Below are experts of layer 3 (counted from 0) of a mixture-of-experts language model. Rows are named router (the router's row for the expert), up (a neuron's input weights, with its number), down (a neuron's output weights, with its number) and show model dimensions 0-223. Each number is 500 + 40 x the weight over its row's rms, rounded and kept within 0 to 999. Numbers have three digits each.
Before each expert's rows: a language model's description of what the expert responds to. This comes from a sample of Wikipedia text that the model never trained on.

# expert 40
Description: Numerals and quantity words before counted nouns, such as two, several, many, various, the digit 2; also odd pieces after an, as in an-ach-ronism.
router:496494541553552480460448463512448544497520453545469531531449522540456519491559489481435577514460549470531505509493501508433492528523557524531517486499497455414469456573560467503532441572548407597493499549484532471490535514504517406485535514491449470416536498549547583459487438447509485499532491497522456470522511591522537509491443527508435483452490515525494542518498525544460527488474437470505549486526538440572531506535581502477484515471471471435441551456531568500450506469505468486491502580579493422578497493458510481526522526531532463525502493467472439441516549551457535551449544554461524429510507484535485435426557549490472444515531520508490550456512472472471541499572
up0:509508490504519480464556572563560527473473476538548505480528486530506454536468475499549463508521513420530443538574426590581509502483501478458490554496491503514513533498496530503520538432513533571465555481507475545491493468466518501500459508534486466551495437450535567484486416460547472449528549476519535505487629493520388531511442480392430537476502442476476501501472465501488518442457601528512445483537552449523498526483470539523553551497497501485515457540519431551565532420432547533542462487514510516574458458500469487531479524497522497492545522467530504501469440496477425457559537568461512528532522487499390512530403519553452495485485499484485501522519446486527458445485
down0:528508476558510504467442564532504561520511585539490489530507460519452476492525442526529510454560488462451423455512525500485564515461488487504494508510523497504515441494503455455539525471532517549497572509461508527500473522512401530471489468595506453559461495519506543510539499510478545489480595483520525535492500540465513440528512491466544467396448495465457427491539472477495474462551569512452466471519442465520534474538508514462577467539557471507502503468559402516548531511575497474571477455562430516497466480494501427501471630538491531535468465464554504538492514543527437491604451550430503577505454485440462511492572486512457502500482526456534581479502485478451539445433

# expert 20
Description: Column header cells in the first row of markdown tables after a heading, such as | Date, | No., % | ±% |, | Team | W | L.
router:585570412483473435525506515478392501466488489531461497489484505529506531471518515540564615504520508482435455520512504533449483514532439543523534575465532517467469494531446636514552428490463476488510471435502494581446462539497518506529460477493455550511510457496506574573498469472392501408474521518433529499554482569561476444571497452480515485456508576550583516446480580540529516470533497550475575485460521500547545452528481489476506466470480495432476589460526485494497507494474467473557515499504483463519526525482513467510434462446522487521507451482558468463503547521492479498569509546530519540428583507528479428495508545496495489519463531519506496540511490463516513501475
up20:489475495517534517547436493513442586514435507518451523481485543456439521542518504516452543444537528454512426553500537560499505549522480514526501569492490414444505548533535519473539506584479447525430543420486489552463530467498464513494499477570449436510517542525550530538496525490487480463481511475428530520531532476553509437500492469545443488523535517528558545494482464510509561394441495476546527447542580555515580472576521468534495478474457462501422494508522517466489561513507454418533464532529423474556519514484427438487489519515584495488511526482502458491464507550478580534498528503487499500431597486499466554407529501477486440457532490520461587423485534486501549526475
down20:556519526492447510528558482584533502473475477470496493531441476477575529491518439503476450476536465436529504521477498447458434551539492498516509530489519503514587432486478474442547485503525492540572588526562534468506470421529421565524537503541473409566540572482480494440540490510472469551516473559497434531449487579479537488511459528492544445448498553515493470515424508502486556434582475470547431453484478456531511568455513500456568458507489497473514530513481485536492509526410553557470582523482460488507532495452468543499487515456512499544524488440452545483531468575446480551544458550383486499482494479427521537494547479487556491522499498509505490477450497575578528496510

# expert 3
Description: Early word pieces after a capital or line start, often headings or list items, such as In, On, Other, Am-ong, S-ound, N-ors.
router:538516523558543434504464508519465526470447520545442534529503470485357503463549526509451549534470535479465457565559531556479504549523510501543475472395488553374496507544501503544572471513453531571531484499464496494506436566520501476512530569511450476561457494504558532543478468452464428472478492467539406488508473544546561520504468549490493528445521432521506537503565547464489491454450406464466459486544478503561525486470508578485539531513488543544478524497549553483481482472562492479546473473553468463509515500407490463521486457499572475541550535497581489459492526543526531474486533469530506508423470418539475510475493523530428485554484484461502542518476425461481527514499
up7:458474515536497466474387497507542475514569546488545543522467485405449608480549534456445526527495524545543476526534548536477487522491499477434480524467536530558416545452514518516498409471435462501500522521420413545492511443511488449542496531493496489456391506503496554422529467441468477532495538416479465483554551558509479556451479508455510511508501485517467525467566527570478532528455530486478503538514548453470537515559518478496455485521486493446536475508500584481491475499501489504481499503454477546540479566543528504457531519507565550499438557514586447431475489477382424494489521607488495478454525517504444455520472536491528481468487519566516551495461539481490478472495
down7:449628411525505561521474499428490473459528490483533518593452530478463458490481529577510453453494528520544502553544527467488525524504511535465528475451436515560556543514487509489413448557524538496541528447554448502463514464470518524496456557476570501552503441479583493560525528533461575482483486510491448516476468512513535545493509435534487535560480463418523508492558412494489496488450456529547449483536545426444436467472503519459493528469522498445488463513481496586564572466507547465577519489567499506500481545509462549459561468474484541463557435513470559541492444476571510498463463470447535502512475494452439533499477531571484517484448481517498495551462430503484498499562

# expert 16
Description: Bare verb stems and word starts after to, in, was, such as form, use, develop, claim, and recognition in "in recognition of".
router:534523453511492519453488514481472551495478519527487528590448560465495593454519527506543523461445549498488504538490490479508528569496502489566512545438442475377480522581514504526519452518467526492462550513463518534481519486488455480476513531535424520419493513598553530572449483500486523429494569461441442469463491493496522459474497531521438432468552527565526568505476485474529508467457495477534515494536574463518578444496505547462505522487486530418436515474513553465431550521473497481534458605486477403510552472478435488440467544500579455543546584465460482491510510523446561512513560526508507485469527482503494437471554542464525510439521519566470498473536508503500582508532
up1:616490423485495508542461521527420419498422441503564498614528546517533571459530508542513513534514492508501481505512472532546561554518490445474471471434518538519493541455461458460474435479421496482526478458520530529511545519532454499440532526491470438512547509473502480460448495521410468511519532517543585466486475465488488493531531460560439440441517539575501503527462485456516528534478539588507464474469536484507535474478502519525468557562519648580501464478448480484510447516479513515576457566499496456537567469477490513435419534463461458500470503387493512483512558510528503529488520521462531459532470507555540491512441502480531483446495533504498518521503505459478555517454
down1:489456420480494498508541464552504427563543521567525481464499491537486489565472513514487400507560402492491494499531486519521469424550489467523512496530468422453563513468475473472530466463496477562548489451481527410439466443520466495521428544532515514489551478488520503452505495478537439468504523479583462501524446532464470514470509460517447522540509511530534441484437447489507482463484589617464543481461551503607551512503489402519533540463479577474476533439553502471446473469488481566545503474563485514472479468508520508544470526546546535508500509499468495514577464554494465484577478487506501578469519452604524496525563563499464539467548452483463548506504538422507480487504

# expert 53
Description: Word endings and nouns ending table row labels before pipes or colons, such as totals, Bowling average, Hungary, Team information.
router:517477470494527471503463518553490508459473501530447587549505510537505477478537543520457502491548509490473506483495478451427447506504513540497514543474456495493502517565457524519520563507469432499428530463504458595410534559555486466537538495542525533448484543575543515481494404389442520488558518443528483530560555495572555424584511424502461472500491612562585506512477553494509548439470517469541509443536542472589499531509570450467525477486508523416469499428496516497493520451440574477504468569492433434494528536489483492506466473495511471493466538455513451466494482535459453551502464498474510485487475520538485517447511519425511449466457479491424502475524523560540494549473
up1:472530474414469468514527590488417513517514489538487505487498449538470512473535457516602537498471508466471464503507478483578550564602413497475491546507476455512512557487474468584526546488452484526510472504506494446507514445479537532530513563508461494464529508515496495577513500532489462501566497425544486499497492505514567466539520524542494495460507519554499492642412525499514503502480539470512513504504454465547603426494469561533512488501478414545518529480487507424503544447474481478468420532465531533461503494534537470482541458440481453518472507525464499483461516436430439513548494470513517528434473434517464482436482504479409422487499494500458473443630460485505554502473
down1:492453487502569494504503505490578571586550536563518439530525460461539528566499518535493484492464488501515569532506499566497468454478527558532501501500476540493449447543445480437467541476475464486513497522469464491487485435534486459555623489456480476518490438423507451522476516603518552471517492538472477532479475472488461506576515479544518423499527472498496421476477479424442496509513552502442476519542459554520487555522581558515441459527524523422447544436520544435497489514557526470422522543478520521493498448457564419540529475531474529533440536475521489430384534528501491439535477475465517500487593461464495468530486560505547585499554461459504475498491532520497488469517

# expert 12
Description: Single capital letters starting a line, list item or heading, such as "- D", "==F", "===D", and non-Latin script bytes after a parenthesis.
router:547556452495507436478501575533447513462504485498475496496429531494454546424539524497495545498537510475489435584580495525540467503522462528518413522482515518436505506534489506499544456572450488524530559450465473528442469539516423479491536536541502437543454434533544589497479533500469504508535565524473452436443504515530555482580528439470500476375564491539504527498538459513518497476477445499471507456503464457510477479549531509501531485491494524482455574524551480446469535463544465511556463494504501471533549440434525426463401439441553469502507466474605480517486522536458526490488505540474554512476544452522475481403540551476431474509507518502488545482469475543430552503558
up2:471538499450474491518416478496423546444476561514471503492477488496544496383478503524510532523558463523449477551523492428545518517507552478518525506513416485526449484568506477574518509486451534553471537510542475493565506427503518558512504532502496536443569628548577521506553460448488474507473466460462604485520506438469522487479519517426527521474534466537482468522518522455480549501433479526485554404540500468474518448473554614501483532504461513560472469526545557543471460507460496498477446553476530496508449468427481480526521459483467468478425509528530525458483488522493504502543571496501510457451503445537504471561469528483543391455434483442547557505474523511486486569476
down2:440538511493556512454532579490560466499545497455506469519572535484475505486524507525516401536482495459497508525445478510507536491483489537528439550423493503521516461532475544529471590471432470547499493500524515533492477481511456536486560408570553444604493498534508471544497556512488564501558518464495506543486462500491469482479458460523438466418482534516489414473463448445514517518614465471540478440480426500436521458459496599519569523520472530565572469506488507518506521439449484528480548506482433510527487460520484455492542509520440477491489489471516464576567503533526511488516482486432494453520551468558414480479507389492532536589521511546494547498499477490550574535463

# expert 44
Description: Function words opening clauses or time phrases, especially that, which, who, when, this and that year, in narrative prose.
router:521473471518505508504484515447515537468496487528484556537460579455448533506497531526495518529507534505477472479509494468532480517564530511544477550444503535458427488527530536574509448526400428504436526457475458483468583514519500470460560425507449448493453511526482540510539454476492406416546588518536529528470539494476579479493466525548403437521513527502577520536428516573537526523495464501457545488480568503508564463540522517389532552499455541519425537461504518547445583509545453529537496578455438446508539473512495534478444484492567476493531483401528501438492528500478525481455556496447503446470465531459460474470487539490451444492487497531486529448564459522508524528487
up1:476550437511498395501453531501446495451516516514518541566524490478462525525517501531484588518523530405479466564498499541455559576530450487510415583532424447452492522517391516465488449513517482539499553513509487637510497543504478467488519494478422510511554448521506491527421488458469495539515506527423462507519494512496495464554517438499506505444538519541482533527506532482510560405418477506495491467573503470535503525572527485539553438507509466481464566497596501498476479505527510511501507510529464510556514454470453494485451481476457453491516525492549493483471515500450506512471524524473565491459486514564480422501497501419515484506498551520387543476480449577450555583521
down1:510466433541450480501554561463515569506495517481485503453487515472494496472532508511477457492495446494533499418523432473542458469546528516437469538436551573574516440588444427482540429461510584473470450545492501510480519443481480494486531519451437497455493496462515560523477499540442517482517485511423492520559461522479590502498509466475546500550528479480484462554557523512536582499525417431494562519493576503439444517456488479501493461546463526504516581558538510480485502429476495407513459568516503573423508428477464576526508477514486494518537508515535482503515486448482565481456462536500454471540530466498497556511510466505505457553567507590530533432502495443592449517477

# expert 18
Description: Conjunctions and prepositions joining noun phrases, such as and, or, of, for the, "such as", often inside section headings like "Promotion and reception".
router:536517522550554456489473514512483515444426444494512561540484574476496509506540519472486515474573519476511461500526498564486535494538491530465492506493501463504495524516515507509552490595452441530478534517424481568517549533600497443481495489499444505479493454532501485487451519484485425454528530480483500515505528565560515409558551478463479526485461471502551525506472519499532545498417452513505498499491499513524568521556580532508538572436517469463459548514533460465426511476551461472465473504483502474574577434467518499428447409482581454481553498469568443505458537563400565526450501536486491450486524459498463506420531501437485448408430456531482517444539427532506517551526
up6:460534522511494455505482487503479469488478562527450552490554524519477582554478459522527496453457487436512481592503498514505491508494519527515472452467490552512471504457535485465545447453408520535457538457533529432464522462510553514420528510517515547497504509484474496477464521454419534571536535538545458484551421463447446448441521533505525487455518456513601482426437550474497487500519471487517496534513500399541506475441551486476508523471546503538504510508504525391509502549485481497541478500567617504475571436434494437557477550491466526511443493574492510479516492482424452537527544417486527593512443453524498496544496495544537554523559552454468543488520437450529492440547
down6:471513501481489487572408609494557563550546513495491540498487511553526436513509440521478544504519454469524543446452461488542522513484428551542491500493453516504475476477503455474461482517459503585495534526531479462512379511495487456484532429508458481510499439549529586487495540493548543494584492506502516523515430465465516456426522485509542508487522469488473496524554531539526534499471521477480501519527492461543512425529537515445533491473545477523475501482504538507566478431532467531595459427540540471499452500468516516530428514575454564540480564657521461452470508524494480474530464513482452518512452487483484446561496571477515488416556529467477480398516507416489475449498

# expert 51
Description: Word-ending pieces such as or, ation, ion, an, especially or in bachelor, porch, Chancellor, Peoria.
router:516566490487499493449487456495533546460496515548440603496506507428502568513551502528474553485521505493529496524499554522417591489519457487585480578427504441477448505552501504509486498506479444515497494458531472533539514513478478489453497439534486447498427507498467515485477401461525472493523504477471496578490502522552573495452416469494513433505534554498566546458541474474536526412499534537476475489512508577553516535518529520478486510498473529413491509530474576440502449420492473418541505550596481483540551479515485514508468498485445445435582519505514488441379513499446508550532466541518504483483563531526472454524472549452514443450458533517489586486539472527465501560484
up3:563541384494538452526481501472469571516473486447488573527426497417443541487532581551481553479491505429485453506484471478548525555580481575497510494535418506480418549506467570550555458517423498510489518476509478517443538508500474482587542465501411486521521508533535531533486471489487497452524528481464489478491531528565469457577513459528457453436575525537525487517445534592462527503485515496518512532528513521495478522535496510475550554486466543501452597510531488463496561470565491507523469550498454461486518491462476442467486468460504493474476541478584470444490541482480552526465559510485518453397482531561424485446529526459526457504462503558429506470489462537459563507512
down3:490524501515466538521505530570593488492493546475440487527484499497495481487505539580527473530483480549552453533467469581514491519482519474528468455488510539508495428439471514598435529604515481482580489497479391488571531478402526512481498520442485513415482513494378554514521504518530483523496518503498417466524453485416531493438490446508518495528462503514501565456504579428521485539481511469585470493524541483465548473508515456444513508502542559512522446435530542529459415480471464521556477453508459543507463512483474507473503427540591504530576512477446546503488427500541498445518598445555496538524496516478452463505531497522517539486499469472465530474484564464566481501506

# expert 7
Description: The preposition for, plus of/and/( after names, and pieces of Slavic surnames such as z in Małgorzata and Śmierzchalski.
router:493544441509495427504423541526425477479467457527510503547525471441484530468544548541527531499554574428486442476526517459487553521591436586485422475494481498503488527540514524501559479505521522510506539496460479554501556510509453478568504465559503553469495440493556527558493482439509537511515472504495508584479509461561547455592532467478478531474465547518480460508451579555505539462447443579485591463495481485483457456578458502481581491475476473490479511488532489508504484401522517478493493534476418514498473551490441510400495519495498438467529478511530427468450550586488533499477466515531526462469523416524455446495549503441466430458511518476470522488510463483502509600536
up0:585571507516490442494430553412528524438480468547477512498489449553521487538463522516489501501460508484545465559489567491537538501459516469501437548501552496472369505504564526487477495486531501521474558553440513461420526518470479519465452491501460508483519492599502460492536492519493520550529521434519427451543509538530554465452501476494467515512500494511514502507534582633516632529495497486493411515498503537558489543531558495481500480477455510503466574522482509456447515544469382437482522495501452440509496542490552534494494497505496457498469483470521517417547519523438503582567522534506493552454424506517485481478469508506435465528522451473514516446465496506478470578569
down0:493469431472500451468536522529535539499484475447462509470494499487583523443508497471562534552472502466510529451413493541452473486544530491525505437554502479459507509477520521555510563428509478474481500480475542435528496475494532518463508506544501470500517555588536579480569570555457531464449519534484469558542597469479444486481460507438485550493482522504493521452525551454507544434523496545583483464509571490496533487407468530478483491527526511511529531460496525567526489549453548513533521485438419443503410483446455534417556454514504430482580506554480585519571539451486497505478477467484411477516521546518523525503434526499443529559560512468447532568446515438490498496435

# expert 62
Description: Commas closing an introductory phrase or name, often merged with the next word, such as , the / , a / ), / , most.
router:540534484514539473504501502490447493464441449516512519546506514430472485440536577528494538470563513508505454518533558539551517564520440571500411494484468501514435528551460577556562450525464498506512510484519427494502562522588552506475517437518457458512462424527527524510438485500493484445567506529518529445501477533496543461572486481549447450458558481508550502531461486571544515473502437554453558490526522479516534437532546506439546503451489501466458478452514472429485495465519448510528523538491472482535563472492429492433480456453535489478550516472524488515430543509452565544408523598508541442491455527485417512442548520498447478471459469510476547464565493562431552517534
up0:543483386554504519484530471521454464438440401562536456560514507506424498552508545492431513478437520530464467563472535485542535462423535499530511512461544445469456492578495465573527461581508485505567515489476482520463515534457430435537483495516452528498532426506485449555481464510508466549532468462457479478484446465598483483522483503526430546525537506544486508508499510413514489425451491575555559511474519448511472555474434548480504508432499514498505490466502464497486543439479464383519463511507535475489562469493475491485479502504568526505519559427528540526482507551531542468485466509530533431472499457523508533527518470493561490492544548460386536544495472453513497529571
down0:434477453483505509526501469569526449467481474499502559528513538494566488524418505506487506483603397430472512446480488534412501552501478506502540500472474525506526541426530473504523513471478553514473489451551460524469463470440438481457531490487504461509588506455448502443577472547506471493549536506449534587504550539559503533490502490475484549586493520516559528538497516560485447576479503511466495531495510547503458453481514583523519585538442560474519503502469431566549475526437451507478496463469474561505513497479503479531524508399563456525468431527507504575431549458458459489556460501514521545481539520455523524521497525499469437573418483518441489444489517481488462604519

# expert 35
Description: First digit of years after a month and day, plus month names and early, as in January 29, 1949.
router:521521451501539489471481485528454529492502456504475500548489502420467508412605542482471559485549491420497469511559550494489519570545501518531470474490509531412454475523492503494579467534499452575490540446490462487474500520537419486536542504509426447488535479572572549545512450502447506505476468477502441521519515554576545447516511447550455473429474561545469522490553527569494502503462494493498564478495519474448497469507568563469528509482503540478470535506492584502401490481522519504540509566552470476498565477469446460496485516479571475462438479505495484473478551489419539490508515524443558474426543490570495423458497568453485415534513573508567573488495504540479539555536
up2:547502439509478446450457520484501590498491484523491509486485473448416550475540531529513576499532551471393460520501495582504500528488495567517422514454528502486510521514493534532504455528470473509461525463428510569406509534570505489486462431510503475466449521522534487555417457445493462444553545493450485526440642531493522513533481479486519446477500544550504532555520516467556540433493529521497458448524551491534544465534515478508549530444508510467438520480527517478496559483487500461524420554541450459547494511483464429416487461436551482519541561518536397509473477527467497501416531527524563519517557524489497444486444516458539514463503505502490555452523504503458558569547
down2:467485518538438519479478454531433491555522519540489574501563525550554501504486431464553464524475454495448586466548549433485549554526566430522507431473455503532501527488588520502461590512561449507582482502471571458500473549510557490462481535469462471491463543504510442494560496540525526512541498427520505516500461445482495485463538549510512517485413486477497507516475490479442476536467565570492455565518553519495560493428448468510499480546438484393477456525477504441497501573442534539461560461509535485485527507563576535484498508482476544476430488501484529539581485448498512426506495530472476510574488529487509510530430510577566594446490454486480524498503485555508469537473

# expert 4
Description: Noun endings and common nouns for groups, places and institutions, such as people, schools, city, Battalion; also the "s" in decade headings like 1990s.
router:537492479480565522541460527472573491375490479521492531525488522504473534499517502526499533467601545431531475508484509515479521493550455553476518518472471488512495499500488499501540436545473470490483562480480451506445521494520388416539521446600477535530519512542518538472499394420534439495533557466473493552436521520512553460530521500515473458528505523516551516499504529524457540433470485581467486462537547564474561440564591504470515502447491516532484518509531500445528497472517536480509537514484435435562510516516399490428463529495518479427504546399571516448456520510485521561499512572518504467525494496513463515458535550473464513399476548522423553477511436510510524547506
up1:509547508448473525345571544447442606523456480501474523505501448506479487463502559532557510550503497491509455569538403544501508447507447529518532591461463422509421520480520599511514428463467454539457487506490463468501474505523516547509510474480546544456482488440545472491491431426534545510518503454541479593461495500463488483475446561528457619508531473499508472533460476512489488476527493541454506491532502475508572412543529513479519459472487523458480473532473470507501471504486483532457450483557524513508524512529499565495420503504480474467471494572601521506456542551456517517520471594501489499494480506495487505473532521460511537471434519513503467543594495529521469431559
down1:504455539494481481542585404594494426512490448500489514481467474564544426542519501549504456548540531473504544498472508482449467495537466512454540472496480518558415543486564471452497462542471487536513553468535499453470476518496513532473480555504470485496535499566495529483547563435432495487472550493502528503546498459467520491509522450568526580551495472477519596489486514440535475529475471594550509497532506466546560518405527429524397552452548497554447529507483476549571482471471476589476562458499498521521527524459536491474490528546531508504496492451526556471434464491518454466461522463449497545475482518560516568517469371499484450471460513430507537504426506457491523473535

# expert 45
Description: Middle pieces of non-English names and places, especially South Asian and Slavic: Aish-w-arya, Moz-amb-ique, Rimsky-Kors-akov, Raque-eb.
router:491514458502528494489460504504442535484503460475487528625481492526476525443587555524457497482495484475488425528502461471483497519519424588507471582528508460513467590499496517495516495518478463501508531425519437540501580466593468436540551433575518504523536451465487489480508426434487501507509526474453448609542468502564558443539472499481474507491481559505509466492501574523486515468473519496536514497525516556466476472535521507472523410511500464490447550465519523483482501394484491522537496589532446457472526554437519538490469482500526446532522532515480415431457562532433448520524470564438538495460533454565496483495534560413491483540499505544483539476494449527508577530533
up0:484541530508473491456504485509479521439495423508479510448500507524475498504538505573522532537440556480484469491512522521529555487499539594542535547493484481480507555497511491482521491554489495532524495470488470640463470565424546467490506432483500521515466473485467495538450501433534499492539522513463445501562426507613508542497464560477447513490518513458547482469473554530501509541482465441431561424545517561486488515443485526518428469545511465574479532550493539518519426496521496522526503551458506507470473460429475520391516509432411423498484519560539474435478578495487454537515528510569505479515548490499564366510576505530491552471457578523469526480492498491465463451529
down0:474550459506459511468487579551476470546452460508405513489460513438541477496519455514461489404522451538476507511551567528434489492555438494523469501490531533509566480490541426532537565499572439514539515480528477467527539506468591574503501484527485526578517526558502478480440509497465525457465520494521515506517505458508459508549501429435537520442528504482490476551565528479476478509492597441541488477468416522516507444498488491454474509562490547517408477491481551520421442560464477520460465425524457484492464535516554440480484541473484563474524526573590503523577461531446443510493463522524502565493517492468449548530450506450485487484486429521520503524509522511555634468519

# expert 50
Description: Short consonant-led pieces inside words after a syllable, such as v in helveticus, p, ack, ps, ks, often before -ing or -ed.
router:501599499463503491463432556504485553486504494579449513504541458527483542493497482582528502485573511494476477491513480564506492450493517561560497558426420490456479516474507508620519513548464462549436512442476506534514538536483539498538452425551495538479458441446563487536508473483484521480548510465478449494447535529494536538457449492557464530420550513515519452527463527462485530442469523530478454513603520484497539490539478497385544510440426511498491474530520570472502502463486511442503426522579482466498466515436455429509514498518505493517470551502551498416480490538493472551506485553491580496464579493473413466498506570514516475418436544550518525490559452471482497497524
up4:531484471482476495495489560475498515445477474502490512517506520529492419523483500418493468438454566481534470514515462470503509447484476500651521571502547438475482466519584541531471504457511441501454524514494525481499494456486519442429472467525459448597457512506563494512475411483518544462490526410525515476526530490469460475502546500501517531501559470519456585487475473449424557528456430534392467484468539449515532558533484528485513462505499507482452530479484482560411550512496512464530531520528452525616550496517540516587427534482519458462538539541552531469533466538472603484474555522564503519506437463513514441490519527552552471478494554567479465520537501459476518526497
down4:458521513471526474531549536460539539494496519550524477516526502392481464428498473446556508498546496556501473481541524504442522498505493462540431522488497586477494466439480450484560512487518527507514507466479550408560518545462528477552514554531555487495504559476498467522524539479491479500481571436444462444510527471522561498503475460499487567456522527488536485459543496517477496456514440507434490437454485480537538436505417417564443497471511466476538504575506504444418424520522565518487600542476531533512455498508564486464394503543472546528462533545511591490520438521494501589493476515461462560453506463543464491577524468511516540511519542531525430463519532562432418492546

# expert 39
Description: Common first names like John, Robert, Charles, and pieces like le, el in cheer-le-ader, gam-ep-lay, Hather-le-igh.
router:542530459489533480506443546485492569468524502542488531522476458460495509465511480519488511503507477494483464535432489575456492473523394589556535563515441457486498451503449544532528493580479505472507450537553440562503519447539405465537477478535523487517498508467565521434478446464414525514501490471533522538468566503526574505558515452511445535458519551530482534488431523518533528456515530465529469498558526523478477522491545463451475486503491559538474577435479565534432515491479430515550474538529495452485515509494477478477536466473487431429487491489532464372446520582474577559498491530479536491447485476518504474463589557427552456491537556562448473523550462551463538529526
up1:516516470507579487524491509464484519482530543487447408503492561534528507472471531542524525564488472424556415532517489477416465490562480472469523517512442516471505529551433519528503406513454539505483564533463475480434605482485591556537520516532491478451493470570545539489526491477486437504462580530584574464508490549454536451435484546513470546495507493545435596584509493479493427527550506484521472499490478475564483454507514477524514458461504495581454563438598474517427529446551469509486554527445543455484464525470532551435481502483520479493475459443411453529527507467452472535541508500550470506482450492517503527524565486471487475461499444519524506502489462561462509525493
down1:491484556491534536526536424492556499460531497469489491577531497512448465597402447537485438521522525545469581511535581495515558526496528545504475512528536513450531606535515512489438573486475515491501628464517527493542531499448499502504528387516484501493461488439461435484445465478445569445480488530499444426546466488454460453458486551525440497483393509464475495527518491521532512517541517476460504505496534464508508486475442531552478510444426492501476487497515480486455575551540479514567455525442502451587502491502487462485564502510503470509543566451480480587555455515514554462521484521534396507488497514455511496573492509481463461515438509558475520490486502529459557458510

# expert 36
Description: Middle pieces of personal and place names after a first piece, such as Mon|ter|ey, Mac|D|onald, New|ington, plus "and" joining two names.
router:501553459515561469465519532541430515479469487554413499561553499454468473454551513493482534398524497522431492485536553521427506474582493532487460564453502469421473444510447521523504489518476481509530493481493435566458555543580493461577496482565473488478480469508555521560485472490482538520494449531489507583520496516508532434543444487544451490465495586498543507535485539491546477475403519492511571515471497478574463475514487507496476455465511555424511531481532553526480483416540491443506487550554478509500421507498504495538504476427519503496546478547540500426438530495440504518530508472501519535456511504618519461476483588457469429495477540498476469458521512471507523628541
up1:499559526493445513524514508452499509437531554518476492445532566523493515493504539536551520436437514554565518506502467476531488487485509558523482591502379491485532528517510519477482519498450545560480481541497539535537529463478548515471546504460540476498451564529537448510490508455426498449422572527405420581582521472502427495486470446527569456478518488475524524518553547474510495485569530524501495485506644538528492478466518475431503469528472519524488585535500498484519535509530457491462492452454511438484441439552450489480501471453537503390446533509491499502492497515509501508516538517431474514487521472513557503525435497490454497446446434606497536431467501516501593495544
down1:543508520511481494468550474462568489470488458503467486527495469479514524518487483477442478501522484442472454512430480510447471475445465477504530445532556492547591499508443534462514552514579501503438534540489486495449506477496512424508477409484522533543586525481514522508518521490576465568513559527565526505567504448584474528478493598483472539528489482498453532480457438532534553452553486453471421495546468552430522519520480544483497473484478542513475436481493480443560505485503484450441533546516458475410536578459456567506510503441493454508416435503595533511542541534495488495491550520439542545503457511506546561507456454620482461521524427476507484561503495521543549421486

# expert 46
Description: Pipe separators, dashes and short code pieces in sports and election tables, such as | DF, | Turnout, T-HA, A-FC.
router:558545426529495483501464574432445478460398500534471524510476574504448530487608546518495541420506516457487472588442509502471455541496464484532485543464459531477507511540473541526555474459451504536469561450561486572488516518517397505477512530524457575499520450563551559534461406443446508465516545502514446560509472497509540457545508455530500466453517567553537521536436523444559516401537492505528484382515538533535478492505469471428499499491390553483449501496482419497536542424513508494492517533472447501539528518489426501512488492416520517485494534472554471510469519558499471512528544488500536522478555543525489505498536529459507533488502532531517471519472512491519479546535
up20:545507499537538465480437491530486526508523504476530518497518555580472508493516507493508580515490458484483474508504428486464532508514522542541454442545445501508514485538416548521489582523482507509454501498499454550462511517464555508411558499458457445421550455507577484432553469455514429472442475479405444464469475495480532493570509482480521548505488555552519498487584518469526507502472490513436516487529511444519543531480463555507577510440535529514350568469512479603506457480508478467596513511495445540483578436498441474540493487474501536464511494520499477506489420490508531555533503514496522521483496457506503436423448487435567488454494607519501549516438453540477493526542
down20:554521497471493503449578443512461507528549445539496471505499490535513451365463528490484498526500492461498510538468427497504535468466446499555508493465499544537462420451558512494430458541461486527439519485475495475470522393516536514505520525551502475557515521470465532436485565487492468540440497455487519473467539509475509541447493474572535536439537576490476481541489541429501525546568525505496540457538462557536424472570509527528450518482527503487458546526550536432474521526521521498501456508500479480584416436605534520518497530489545532477533489480570418532515485521538494508508440444541476449479489464543612474522559451500508512538527484519591510446438537409501509543502

# expert 52
Description: Endings of foreign and Latinate proper names and terms, such as -ium, -ina, -ano, -ta, -ian in Smithsonian, Panathinaikos.
router:526508398476545471526445501504488534433437507539463509492441535500501497507557526512514527496583526494538464492463495505431546534522464539506488571499407486494509536507502502470492450536510509586501518476556437581472575532512476417518496446606477480527489508520538544464491431416500467545551493484452465614506545472544515452553488524520485482519487563509478480519532562521514509491466535488449559494526498527508467519540505507476550479476461560504483537494533461451485483401452483464494457500500487496478508476526468462447451476461486451493454540486509435408441558530421460647581508499449569490551540486496455505472488548431468480482503457512508539451495452488538538518548
up3:579513484480527541502463535393512514492505531566535466533452474454448529505487514493501533455493512491486494493550527529525477549521517458540472489483461513450466613552572480479510492463513517555531541530456497551470565552488468431512525476546443596463518434571520522529498521509366503513515461450542507512541473610523518462517509554466419468516509490540538519489441522518502558538562495552548497512484505568536481546526461474500487481413470489461532509450553511445477509529509521458483476471487501528411466511494508538460542455522497521490503575496490487504454560459467478474435548509522505466533490517436395429475496493500411553463549488451493455431555479504480394458502
down3:512477572560510462519516542511525430473493498540583479542521417483501420509526432444511446500485462466451512474439479532532534519510538504435502481541468450456523519508480558489512518549511503551492466485506462597483423390435442481511439471494525485576506503515481528463519541509478555474462515556459365488516554541499474473520469456420465479507524490466507528448562484474530507533503499490570465527516458507571493517518479451530518495499542491557541538501455522467499550497528540556374471432538459546499485482423549440555554485409543558471468479525503510547491468506458570493472494508458515522523529535567471530585538500451476493521506552552556479494526523545505526539457

# expert 33
Description: Paragraph breaks after short description lines such as Extinct species of bird, plus article openers like The, (born, quoted titles.
router:500577472514505513507510579462423501446429443492451549548518502489487493482503595540504529486523490434492461488476523533496504585542500546560467543462503510496524507513450569505587425490496463517509496441539484581460504515570462510537561495544474429562489485498503531489442488472447498464586539546462465489480564484510526446554545418529510400420523500524535516556475488485556486470448462500479538475544495505525499478554511473464585515473460430519478496481534493436476501483512470476555499509464399514545581483428418455474447468483543427439513528466530526513499526500485559530439494506475517509485547487528390488452498546502528493496438482528441511434481514509514535531562
up4:512473516519540478469498497481550599473516529520436436519446503464405529470585529453498500457499499541433490547508492561447568495474518525588470552500433535511504551524517476517533511601470525510445519477447411485503622523488492509521536543513462480480454499511503500466491473473561479511461513437509488524476525503522561496551491503472457487486499574505500540544473526501512481469405545460498486452595517473529502508549490530501531527492471516508483572446546557442507550428566493517482431571617462452500477446424489459498509469475535461494515539436460472491477474582449545514494531465506594493500530500529478463412484493435479478434480541548491542475495497500450561511473
down4:456462449510516525554537539522518475566515435427495517486563541480521441525546493426498530539499465534463494484498503514505481582473527473554513437553456496574476512523503454495374456466500541454425519498552481551569517488524419540509533548533489543503545495488524551552536481617594445523437511477486490528464544486479523498483392522464477470482557519478453450514495592524521530574537462429487571509481445557533455410491499556482496475555518534525504510539511458434495480479457507499433490539497498520530440544582465532527503438490459438497517472536492583542493518493470426526473522445468508507504495498489554479502508513470462459533480481498520550515535469471438440553493